From a checkpoint of a small mixture-of-experts model trained on Wikipedia.
Experts: 2 picks a token, a softmax router, a shared expert of 192 neurons.
Training: a variant of Adam for the experts, 516M tokens, 7873 steps.
Below are experts of layer 3 (counted from 0) of a mixture-of-experts language model. Rows are named router (the router's row for the expert), up (a neuron's input weights, with its number) and show model dimensions 0-191. Each number is 128 + 32 x the weight over its row's rms, rounded and kept within 0 to 255.
Before each expert's rows: a language model's description of what the expert responds to. This comes from a sample of Wikipedia text that the model never trained on.

# expert 12
Description: Short word pieces, often the start of a name or compound, e.g. go in goatherd and carnival-goers, Ash'do'd, Sam.
router [155  86 180 178 165  87 142 128 132 102 131 174 169 184  96  91 174 101 137 102 120  94 110 150 101 108 200 141 124 178  94 128  95 141 122 168 105 130  94 106 166 113 165 145  95 160 117 155 115 157 164 107 108 179  98  94 115 157 116 116 141  91  74 115 118  91  93 123 138 180  82  84 161 197 163 162 103  83 149 114 101 110 153 119 153 106 101  88 170 166 104  61 120 150 145 167 169 124 115 117 105 122 105 132 162  97 132 165  82 161 173  94 131 135 132 150  90 115 122 126  75 135 168 172 147  96  98 123  94  87  90  70 161 166 147 110 144 146 142 109 122 108 100 166 192 148 160  73 155  78  83 142 112 145  99 164 159  79 106 137 126 176 171  73 116 126 104 147 118  83  82 184 142 162 155 189  77  87 139 100 162 108 120 110  88  91 184  91 151 152  88 140]
up0 [132 140 195 127 176 155 164 127  68 105 121 166 128 141 136  85 178 105 164  78  78  94  80 145  79 129 163 130  84 167  93  82 138 101  89 173  86  96  81 130 209 119  83 133 144 148  84 134 133 165  92 108 150 151  76 117 157 134 170 116 152 120  59  96 125 116  97  94 129 118 118  70 160 162 143 198 100  88 161  82  82  97 144 168 138  91 124 148 151 110 126 109 108 168 125 162 193 136 145 116 110 170  69  61 127 154 107 207 130 177 127  86 112 133 159 134  96 123 145 159 109 162 153 107 105  86 137 159  96 116 111 110 187 138 142 113 162 118 149 123 160  94 116 186 167  84 160 123 139  91  71 190  96 145 111 167 138 105 112 114 112 210 132 115 112 115 151 134 118  84 113 154 144 144 167 163 116 120 139 117 126 116 137  90  94 112 162  88 161 156 146 146]

# expert 3
Description: Place names and their first pieces, above all Washington, Seattle, San, Columbus, Soviet Union, plus stray digits in tables and chemical formulas.
router [160  84 174 182 165  87 144 125 129  99 131 169 166 179  87  92 178  98 141 100 120  93 115 151  98 108 200 139 126 177  95 128  90 146 117 170 109 133  95 106 169 111 162 135  97 155 119 157 112 157 165 113 112 174  99  87 113 159 118 113 140 100  73 117 113  90  96 121 139 176  83  83 161 197 166 161 101  83 149 113  98 112 154 122 150 110 101  92 169 166 101  64 115 144 143 164 167 128 113 117 107 125 101 129 165  98 129 158  80 162 178  96 137 139 138 153  85 116 118 127  73 138 171 173 140  93 100 124  95  89  95  65 158 171 142 115 145 147 143 104 128 104 101 163 192 147 157  78 150  81  78 134 108 144  95 170 156  84 112 133 129 182 166  68 118 124 106 146 127  83  82 183 144 162 153 190  77  83 139  97 154 114 118 112  91  89 179  91 155 160  88 142]
up0 [116 102 150 109 180 132 114 118 130 159 133 138 138 175  75  81 130 108 147  96 105 128 103 139 103  83  77 157  84 127 131 136  47 139 132 155 154 116 151  94 127 129 101 196 125 181 146 157 118 134 144  86 171 153  89  79 105 194 129  89 169  95 135 136 123 159 137  80 148 131 132 113 104 123 120  86 177  98 149 127 165  85 163  89 132 124 119 175 158 144  12 100 143  99 194 135 173 134  68 109 141  83 144 150 125 144 153 131 122 161 200  90 159 204 135 166 135 139 111 131 138 115  97 184 110 139  86 110 125  93 133 119 142 121 158 169  96 133  87 124 110 137 126 135 168 141 213  90 175  97 159 191 113 125  81  85  85 138  98 111 113 170 143 160 141  81 159  68 126 122 107 163 123 126  90  82  97 100  85 120 137 100 159  93 144 156 137  62 115 117 148 158]

# expert 0
Description: Single-digit numbers ending years or scores, plus French/Romance function words and word pieces, e.g. 202'1', 5–'3', et, les.
router [152  80 173 185 162  95 136 127 134 100 132 171 166 178  89  90 180 112 137 105 114  94 112 148  96 103 198 141 122 180  90 123  93 146 125 164 109 129  96 109 169 115 165 141  96 156 120 159 111 155 171 110 106 179  96  98 111 161 114 114 142 106  74 115 118  88  96 124 142 180  82  85 162 195 157 166 103  82 146 112 106 110 153 122 158 111 101  89 167 171  98  64 120 151 145 170 168 126 113 116 105 122 104 128 161  98 128 160  85 166 181  92 131 138 134 154  90 109 123 131  78 141 173 180 141  93  97 125  99  85  88  73 160 164 145 116 146 147 144 106 127 104  99 166 188 145 158  81 149  86  81 137 110 147  98 170 156  78 110 133 125 173 170  67 116 135 105 146 122  84  81 188 145 161 153 186  79  79 136 100 154 106 120 117  89  98 185  93 158 165  85 140]
up0 [101 147 135 145 118 203 100 157 130 109 141 114 206 130 174  94 102 156 129  85  86 119 133  89 140  89 121 166 156 141  74 155  70 145 142 163 109 107 104 144 144 101 138 156  80 169  75 154  86 148 144 128 135 158 121 105 124 119  71 109 162 109 111 109 112 177 144  65 164 108 176 141 115 189 118 177  83  76 142  95 100 122 140  74 106  84 105  67 121  94 178 118 116 115  79 124 158 127 103  95 136 129  65 170 147  93 144 128 129 170 148 141 119 157 115 127  84 105 140 107  71 118 172  88  75 175 105 141 130 132  73  97 162 153 142 110 130 175 198 110 150  92  90 131 100 124 216 153 122 128 152 183 150  91 165 128  58 140 101 113 178 157 144 164  94 104 172 132 127 135  83 114 118 119 138 164 143 108  71  86 132 111 127 136  65 154 137 135 137 171 117 187]

# expert 60
Description: Capitalized first pieces of names and single digits in tables, e.g. Bur, Chap, Com, Tar, 1, 3.
router [158  80 178 179 163  92 141 125 131 100 131 167 163 180  88  94 175  97 138 103 114  92 110 146  96 114 196 140 121 179  91 131  88 145 116 165 103 131  98 108 164 112 164 139  94 158 116 157 119 160 168 113 108 173 101  87 110 155 118 109 143 100  74 111 116  91  95 120 138 183  85  78 157 197 163 167 106  82 149 110 100 113 149 117 152 106 102  88 171 164  98  59 116 147 143 167 168 123 115 119 104 126 102 131 167 101 128 157  78 165 173  93 137 135 134 155  93 115 119 130  75 140 164 177 144  93 100 123  92  89  91  63 154 166 143 109 147 147 149 105 119 104 100 163 190 145 158  77 152  79  79 134 106 145  93 163 157  76 109 128 129 172 166  69 120 129 106 145 121  84  79 184 144 163 148 189  75  82 134  97 158 112 123 110  92  91 176  87 150 157  94 142]
up0 [141 142 198 153 169 146 160  99 127 130 163 147  56 155 113 117 110 108 117 111  86 173 162 111  87 160 123 130 115  98  95 144 109 130 134 169 113 113 103 114 157 136 191 112 114 144 149 177 210 130 159 124 159  83  99 148  49 145 107 124 155 104  60  74 124 117 150 112 129 167  92  65 125 142 124 133 152  93 183 107  87  66 151 121  61 166  87  60 175 121 129 117 109  84 138 142  95 100  79 117  92 169 114 161 140 119 106 190 104 133 154 130 154 109 124 121 109 147  95 170 120 119 184 158 181  99 113 158 124 132 118  90 201 159 169 113 113 141 139 110 127 115  77  98  79 112 100 158 165  87 124 134 173 122 114 105 119  88 121 102 173 139 177  72 138 126 113 131 183 118 118 167 217 102 131 143 157  84 126  98 190  98 172 136  98 129 172 137  92 138 116 140]

# expert 63
Description: Pieces of foreign or transliterated names after commas or brackets, especially G, K and gh (gh-azavat, Pad-gh-an), plus Sheffield and Khan.
router [155  83 167 182 167  94 139 125 134  99 136 174 165 178  90  87 173 102 132 104 118  93 116 149  98 108 201 143 120 185  94 127  91 146 122 169 109 130  93 108 170 115 162 139  96 155 124 156 111 156 168 112 105 177  94  91 113 157 117 113 138  96  71 115 114  92  95 122 136 181  83  83 162 192 162 168 100  80 144 114  97 110 152 119 158 109 101  91 170 169  97  62 118 145 138 172 168 120 113 116 108 124 104 128 163  99 129 156  78 165 175  93 136 137 133 155  89 111 124 129  73 143 166 176 141  94 102 124  97  88  92  72 158 161 145 111 143 146 145 103 123 103  99 163 190 149 156  78 149  81  84 132 110 145  96 169 155  78 110 131 124 178 169  71 117 129 105 150 123  79  78 185 141 163 154 186  81  83 133  99 156 111 117 112  89  90 181  90 153 157  85 139]
up0 [131 101 198 157 116 129 132 156 107  51 109 104 134 155 116 111 151 109 173  72 152 142  85 120 127 117 175 149  59 164 110  89 153 139 143 181 108 114 124 113 132 113 168 179 148 104 124 143  77 150 159 105  78 115  67  75 102 183 123 138 208  98  56 152 178  89 104  85 134 162 146 144 144 153 115 171 119  85 180 127 101 111 136 134 167 139 121 126 110 149  93 128 109 126 140 103 180 141 163 129  96 136  63 176 154 145 146 117 133 124 118  81 108 144  80 174 124  72 141 143  96 163 135 112 181  80 139 173 100 152  85 172 104 116 151 130  88 147 131 118 131 124  85  80 117 178 166 114 113 112 101 137 105 120 107 185 117 100 143  38 145 185 182 107  94 126  85 141 109 134  76 125  96 152 170 133  82  48 108  89 132 110 134 150  83 125 136 100 132 132 132 176]

# expert 34
Description: The articles a and an and forms of be such as is, was, are, including a at the end of names like Kanawha.
router [119 119 150 178 167 124 161 118 135  71 154 144 144 209 142  80 154 111 176  73 113 112 113 126 120 101 155 131 162 149 135 112 118 139  90 172 119 130 102 150 165  96 161 166 117 168 111 158  83 143 137  67 107 150 113  69 115 152 115  85 160 137 108  98 130  75 115 115 151 152 102  74 156 155 209 130 114  81 166 109 111 117 175 148 119  81 102 104 140 138  65  61  88 158 140 184 172  90  93 141 119 158  98 155 205  88 106 193 106 149 147 110 118 171 134 136 116 120 161 138 116 159 106 158 109  96  83 128  83  93 103 103 175 147 151 111 139 131 160  99 158 146 110 170 144 132 153 105 153  87 118 139 100 166 117 130 138 137  67  63 112 163 195 115 135 115 155 137  85  78  61 165 158 133 203 116  54 112 118  78 158 107 112 127  80 123 121  91 117 155 112 130]
up1 [146 149 148 107 103 116 158 138 170 102 228  68 137 193 149 131 121 117 112 146 103 115  97 143 130 141 112 171 165  77 149 155 106 182  84 110 114 131 140 188 126 143 152 195 132 142  78 133 143 153  77  83 174 120 144 140  86 106 138 142 188 146 148 121 106 149 137 140 121 162 174  89 175 148 173  70 102 176 165 128 103 140 148 145  85 107  90 115  85  91 103 111  60  68 148 107 155 133  70 109 222 168 136 130 152 126 129 170  93 112 126 119 112 106 165 156 133 144 153 156  90 141 108 120 101 116 143  90 142 130 148 121 154 144 120 147 110  71 184  91 124 100 122 123 161  95 164 100 138 153  62  66  89 183 127 146 115 151 116  67  87 147 122 132 101 115 122 181  45 111 178 171 118 130 157  86 136 142  69  88 127  76 127 143 160 144 124 102 133 162 117 137]

# expert 42
Description: Relative pronouns, demonstratives and discourse words, strongest in census statistics, e.g. % who were 65, these, However, They.
router [155 105 171 115 153 113 119 137 138 105 137 155 149 156 125 121 128 117 118  81  83  93  98 136 123  95 182 154 104 129  89  99 127 114 134 134 134  93 119 147 184 112 152 128  82 151 126 118 128 156 177 124  76 153 133 113  64 163 113 130 169  83  82 101 162 113 118  58 128 170  65  80 131 165 121 162 114 103 171  51 107 130 116  88 153 110 119 127 126 166 131  59  91 177 106 165 142 107 121 106 132 130  54 111 172  97 102 152 118 156 172  70 134 134 185 126  50  99 125 141  84 149 147 140 112 102 116 180  92 120  76 106 155 134 163 109 160 159 202 151 152 131 122 139 186 196 146 142 181  68  74 158 139 110  94 143 148 130 109  81 107 163 144  79 117 120 136 144 125  98  57 156 144 153 192 140 119  98 146  85 132 156  84 166  92  99 155  94 182 172 102 136]
up0 [154 149 129 156 132 173 212 138 100 110 138 114 149 152 116 117 109 147 146 104 117 124  84 150 144 128 149 110 122 189  73 103 114  73 132  93 171 114 173 175 174 124 138 150 115  42 158  87 105 161 218  80 170 153 151  79  97 130 109 102 102 142 148 101 209 110 151 112 180 134  92 108 135 125 112 133 112 126  98 254 202 116  92 140 118  92 117 137 103 147 121 143 121 116 128 133 142 151 106 107 143  98  88 139 160 101 125 114  83 144 102 152 165 139 109 130  79  79 212 113 130  97 142 129  75 129  86 147 157 138 170 119 110 120 135 156  95 163 133 156 150  74 113 159  82 118 144 106 130  92  78 120 112 157 134 131 223 123 128 126 132 139 130 147 176 151 152 121 126 144 104 126  81 133 133  83  93 113 122 105 174 112 184 186 147 177  77 100 140 104 134 112]

# expert 1
Description: Word-initial or middle pieces of foreign names, titles and rare words, often after hyphens or slashes, e.g. Al-Nem, Aw, Ł.
router [157  80 171 180 167  95 137 125 129 101 133 171 167 176  97  92 172 105 134 105 120  87 114 147  99 108 201 140 127 177  96 127  92 144 124 165 107 133  95 107 165 110 164 143  97 156 123 160 114 157 171 115 108 172  96  93 114 159 111 113 143  96  73 112 117  89  98 122 138 177  87  80 159 196 163 169  98  81 150 112 101 113 151 120 154 109 102  93 171 171  98  63 121 148 142 169 169 120 115 120 107 125 106 133 169  99 126 156  80 161 178  92 137 133 132 156  87 114 121 129  74 142 167 175 141  92 102 118  92  85  91  70 158 163 146 113 144 147 146 104 124 101 102 167 191 147 154  73 153  81  82 136 109 146 100 174 156  76 110 132 123 179 175  70 110 126 110 149 123  84  83 185 144 164 152 188  80  82 135  98 159 111 119 114  90  92 185  95 154 158  90 138]
up0 [179 192 167 169 151 124 172 152  93 115  73 110 149 136 140  67 179  85 157  78 194  63 104 128  79 115 160 146 151 140  98 166  86 126  85 141  79  63  95 138 134 102 133 121 108 147 128 109 152 143 108 116 145 117 167 125 106 114 166  88 144  83 126 130 136  95 108 126 129 125  88 110 132 146 145 155 103  98 180 118  27  98 146 108 120 110 129  85 136 117 120 114 109 109 191 126 149 148 130 125 107 179 115 129 143 172 126 106 151 162 130 114 130 177 173 140  57 158 136 154  95 115 154 138 120 159 159 148 124 119 155 100 142 137 142 118 171 193 139  53 169 109  88 170 187 143 155 109 150 107 140 181 147 178 119 171 160  76  83  68 137 172 131 176 103 155 134 175 117 126  73 129 151 227 143 114 101  76 111  76 111 131 122 131  91 132 163 126 117 115  92 135]